config.yaml
router_score: "sigmoid"
final_lr_fraction: 0.0
dataset: "wikipedia_en"
Below are experts of layer 2 (counted from 0) of a mixture-of-experts language model. Rows are named down (a neuron's output weights, with its number) and show model dimensions 0-127. Each number is 50 + 10 x the weight over its row's rms, rounded and kept within 0 to 99.
Before each expert's rows: "comes before" lists some tokens at least twice as common just after its tokens as in all text. This comes from a sample of Wikipedia text that the model never trained on. Tokens count by the router's weight.

# expert 1
comes before: "\n", " The", " He", " In", " It", "5"
down7:47 60 27 43 53 45 49 34 58 29 41 59 45 57 59 51 60 39 49 53 35 53 45 71 31 43 47 45 45 50 44 43 58 72 43 40 52 47 45 56 40 47 37 74 48 49 66 54 51 43 48 48 54 46 45 54 44 55 35 41 46 65 50 55 49 39 54 36 46 52 52 55 40 34 46 58 45 55 45 42 53 50 58 68 50 58 53 42 37 43 47 47 30 40 44 46 44 37 34 69 43 42 64 41 56 51 50 32 48 54 54 37 60 62 62 35 40 48 48 62 59 49 62 46 55 35 85 59
down8:52 48 48 41 60 44 40 55 55 58 46 54 53 48 54 17 55 48 58 42 67 51 60 42 45 63 32 33 30 20 42 49 44 51 49 42 39 46 44 35 44 58 51 56 40 44 42 50 49 33 41 55 55 44 42 47 44 53 57 39 40 46 50 45 53 43 57 33 68 42 35 49 47 57 55 25 35 33 29 38 46 52 41 48 47 42 61 64 53 47 51 60 71 58 45 43 42 41 70 37 45 35 56 51 58 63 64 48 44 52 52 53 68 49 61 54 43 50 62 50 47 53 44 49 52 65 38 47
down9:31 37 43 29 41 39 52 52 44 61 46 47 60 54 47 31 47 50 48 45 41 43 57 40 68 49 68 65 40 38 39 55 41 47 52 38 47 42 36 62 46 52 63 59 49 57 46 45 43 55 51 52 52 51 51 41 48 38 59 59 59 38 62 60 44 44 49 39 41 48 49 37 52 37 53 65 35 55 44 45 58 43 42 51 46 48 47 58 24 50 63 45 55 65 45 54 46 68 79 42 42 44 50 45 27 57 46 68 49 43 39 72 55 40 64 61 50 46 71 50 58 47 39 49 49 61 29 59

# expert 6
comes before: " the", " a", " 19", " his", " an", " 18"
down0:42 40 29 65 55 57 29 42 48 58 51 42 27 65 40 50 46 68 35 52 64 46 36 45 46 40 68 63 55 56 52 51 44 38 46 35 24 42 44 40 55 47 35 52 38 66 48 49 49 54 38 52 42 52 61 56 38 50 28 53 74 42 58 47 55 37 55 61 63 51 65 47 49 36 42 51 41 41 44 51 46 25 40 55 64 58 61 41 38 63 51 37 51 54 46 50 53 32 60 61 57 63 59 42 60 55 44 53 43 57 49 34 52 40 53 44 58 34 54 53 50 42 47 47 50 44 56 55
down1:57 59 43 44 67 43 47 52 36 62 58 51 62 45 54 37 42 48 49 48 43 57 60 53 45 49 58 71 54 61 41 50 45 65 47 60 58 49 57 54 44 44 56 38 62 64 56 50 48 29 50 48 48 42 47 37 67 43 64 25 57 46 50 36 51 51 70 55 47 60 51 45 50 63 66 42 45 35 33 33 63 57 56 37 39 50 53 41 61 48 60 46 45 37 48 56 30 28 35 55 62 58 36 69 30 49 59 48 58 66 54 46 43 69 57 47 47 45 29 62 59 42 53 56 63 50 57 53
down2:27 57 48 73 43 36 35 68 62 30 71 38 56 52 55 44 50 38 46 50 70 34 42 44 46 78 47 56 52 46 53 55 54 38 41 45 64 53 39 56 65 55 42 39 40 48 51 54 51 41 42 55 38 47 50 54 44 44 36 50 54 47 44 53 44 42 37 53 59 57 57 33 39 76 46 41 34 43 52 45 44 60 56 51 57 42 35 36 61 56 55 31 50 46 54 44 59 66 29 44 55 38 41 39 49 41 45 62 50 53 41 38 44 44 55 44 48 53 34 57 56 60 56 53 43 28 42 52

# expert 15
comes before: "|", " |", "%", ")", "00", "6"
down7:50 58 73 61 45 53 29 28 56 52 61 55 51 45 45 45 52 47 52 56 33 53 39 37 37 59 39 43 56 41 80 41 55 55 41 53 50 45 69 39 61 50 27 58 42 47 49 40 52 47 44 51 40 56 42 53 19 58 39 35 54 70 53 56 52 49 63 38 47 36 41 28 45 53 51 57 37 47 55 43 46 54 71 53 48 54 45 57 52 53 63 52 74 49 48 56 69 49 49 43 45 48 41 39 30 54 55 59 47 60 49 39 54 56 45 60 61 54 60 43 60 45 45 49 36 51 48 53
down8:37 66 48 37 58 57 64 56 38 64 43 85 57 65 48 64 67 49 50 53 74 47 53 37 52 64 69 43 54 39 56 55 54 58 44 48 49 47 46 44 31 48 47 46 66 36 43 48 53 38 59 51 52 47 61 28 74 58 62 60 45 57 45 54 55 52 45 48 45 40 54 50 49 43 49 33 51 42 43 55 62 51 60 55 47 49 48 66 50 28 69 56 52 63 52 44 54 50 65 43 67 64 55 49 39 50 50 75 39 58 56 55 54 51 53 45 60 47 58 30 55 43 46 55 51 52 58 41
down9:51 55 53 57 63 53 29 57 47 50 43 58 50 52 47 52 39 58 52 52 55 66 39 46 33 54 35 38 57 55 54 49 63 38 51 51 48 47 39 46 47 57 28 60 68 51 60 54 53 45 61 54 41 51 37 42 22 29 67 40 41 66 63 53 55 47 45 49 53 35 71 31 50 66 53 35 52 44 46 46 51 63 59 54 48 50 50 45 71 62 54 57 53 46 65 52 58 34 53 50 84 56 46 46 61 57 48 60 32 49 63 38 54 44 41 61 52 59 38 41 61 54 38 61 43 50 46 51

# expert 10
comes before: ",", ".", " and", " in", " of", " ("
down15:46 55 50 50 67 42 39 63 42 54 42 38 44 51 41 31 55 51 53 53 62 56 42 66 35 42 43 61 69 80 46 58 59 54 64 36 52 42 49 43 64 47 59 48 47 47 45 42 55 52 53 45 46 45 42 69 61 52 46 38 51 45 47 41 43 42 35 49 51 22 43 52 32 52 40 45 41 60 49 29 46 30 55 53 60 45 40 60 56 51 76 39 61 47 65 40 36 39 41 55 54 53 39 41 54 55 49 58 39 60 46 59 45 61 58 62 31 41 53 39 51 48 55 58 45 26 54 56
down16:45 47 44 73 36 44 38 36 51 53 65 32 47 48 61 40 48 61 52 52 56 44 65 42 53 50 47 44 47 44 63 53 51 42 47 45 63 52 65 59 51 40 62 42 37 53 41 52 48 47 41 52 39 61 50 58 56 41 60 50 60 43 50 41 69 50 53 54 58 58 68 65 55 54 53 53 57 53 40 48 52 62 41 39 42 52 70 35 60 45 55 56 24 39 50 55 56 28 56 47 45 37 22 35 74 38 56 27 45 63 49 55 48 48 54 54 46 60 49 58 20 49 44 60 51 39 54 38
down17:22 42 50 51 46 39 34 44 57 49 55 37 50 47 53 53 45 52 49 65 65 57 66 48 50 52 73 55 41 42 66 44 46 37 55 44 65 49 51 49 58 36 33 49 30 50 53 48 52 50 44 37 27 58 54 45 57 48 67 55 42 41 48 42 47 36 50 51 59 51 67 45 71 38 49 47 56 63 55 56 41 58 46 54 45 52 65 31 38 46 50 39 63 51 50 59 59 43 33 44 48 44 69 53 52 32 50 45 69 47 47 42 71 39 69 53 56 60 28 49 52 52 38 44 49 32 48 46

# expert 20
comes before: " of", ",", ".", " was", " in", " and"
down0:41 61 36 42 46 43 48 41 56 39 57 54 71 45 38 70 41 65 44 49 56 50 55 50 58 46 47 62 57 48 51 51 41 57 51 55 51 42 52 49 74 51 54 46 52 11 39 44 53 32 58 50 41 54 41 59 55 64 34 49 60 69 44 64 46 57 39 60 37 65 59 52 53 63 60 66 47 45 47 62 49 66 55 42 29 48 54 55 33 55 59 53 56 58 42 64 51 52 35 53 41 48 70 54 60 49 44 46 53 49 52 38 33 67 44 42 65 50 37 35 52 49 47 61 51 46 36 55
down1:44 55 53 55 51 41 57 42 54 29 76 55 47 47 49 59 46 58 49 43 37 55 58 51 57 45 34 59 55 27 58 57 43 46 41 53 52 52 51 72 48 49 57 48 16 37 58 56 55 47 47 63 50 50 46 60 54 54 46 60 55 55 47 59 51 61 30 45 46 59 37 61 57 51 48 63 47 58 38 34 56 52 45 44 57 41 62 66 48 56 41 34 30 34 56 36 67 49 54 42 37 33 58 38 43 33 46 39 71 51 46 47 55 58 45 43 42 50 51 29 49 62 61 37 31 42 39 47
down2:44 42 62 41 46 37 34 47 54 32 34 44 62 50 37 45 37 57 55 54 36 60 68 41 47 48 46 49 37 62 59 59 53 40 51 47 38 45 62 45 27 55 41 59 48 52 56 51 43 61 48 55 64 45 56 46 60 51 47 58 49 46 47 42 42 51 54 51 39 32 56 61 51 37 46 63 41 50 48 33 45 47 54 46 59 43 75 69 48 49 59 28 48 45 36 46 53 44 63 43 43 37 50 44 40 26 54 42 45 33 47 56 44 60 44 58 44 60 49 27 47 27 43 41 66 38 75 47

# expert 4
comes before: " the", " ", " a", " re", " other", " his"
down7:55 50 70 42 49 44 49 43 62 57 68 35 34 49 47 50 39 55 57 37 74 47 60 48 55 44 46 47 54 46 41 55 69 36 52 51 47 56 48 46 62 45 61 53 28 61 48 53 53 34 68 52 47 72 38 47 49 28 37 52 41 57 43 45 56 51 55 39 52 45 48 57 29 50 60 37 49 37 51 52 36 40 30 56 47 53 20 58 45 72 56 65 63 46 43 47 52 60 38 57 54 46 28 59 56 43 39 55 61 36 44 42 66 51 44 57 53 54 39 44 52 65 51 52 47 51 37 52
down8:62 51 34 36 62 50 49 55 49 47 55 47 61 67 46 57 56 47 70 57 39 45 37 41 54 41 49 50 56 66 48 42 53 43 53 71 38 57 40 58 32 37 52 37 66 53 63 51 61 55 54 38 53 49 40 42 65 19 52 35 55 42 46 56 34 53 47 41 45 55 37 49 46 49 41 55 48 42 45 71 59 46 55 59 49 45 71 33 53 55 60 47 51 62 58 54 71 42 52 58 60 58 38 49 61 54 46 46 65 65 44 40 45 53 51 50 44 55 56 40 51 49 37 76 60 34 29 57
down9:77 52 50 59 49 54 61 58 50 67 38 62 70 49 44 44 49 45 48 51 50 41 55 49 47 52 59 67 54 58 40 55 45 31 42 59 51 49 27 51 44 43 45 49 38 25 45 43 55 31 39 48 32 64 57 58 57 38 49 52 50 48 45 28 64 49 81 49 55 40 33 46 52 53 46 40 52 55 46 48 62 40 64 53 56 48 48 59 46 49 67 55 41 49 55 51 44 42 76 58 49 44 41 49 44 66 55 51 62 44 46 41 52 45 36 67 66 57 48 52 36 32 56 30 52 50 51 49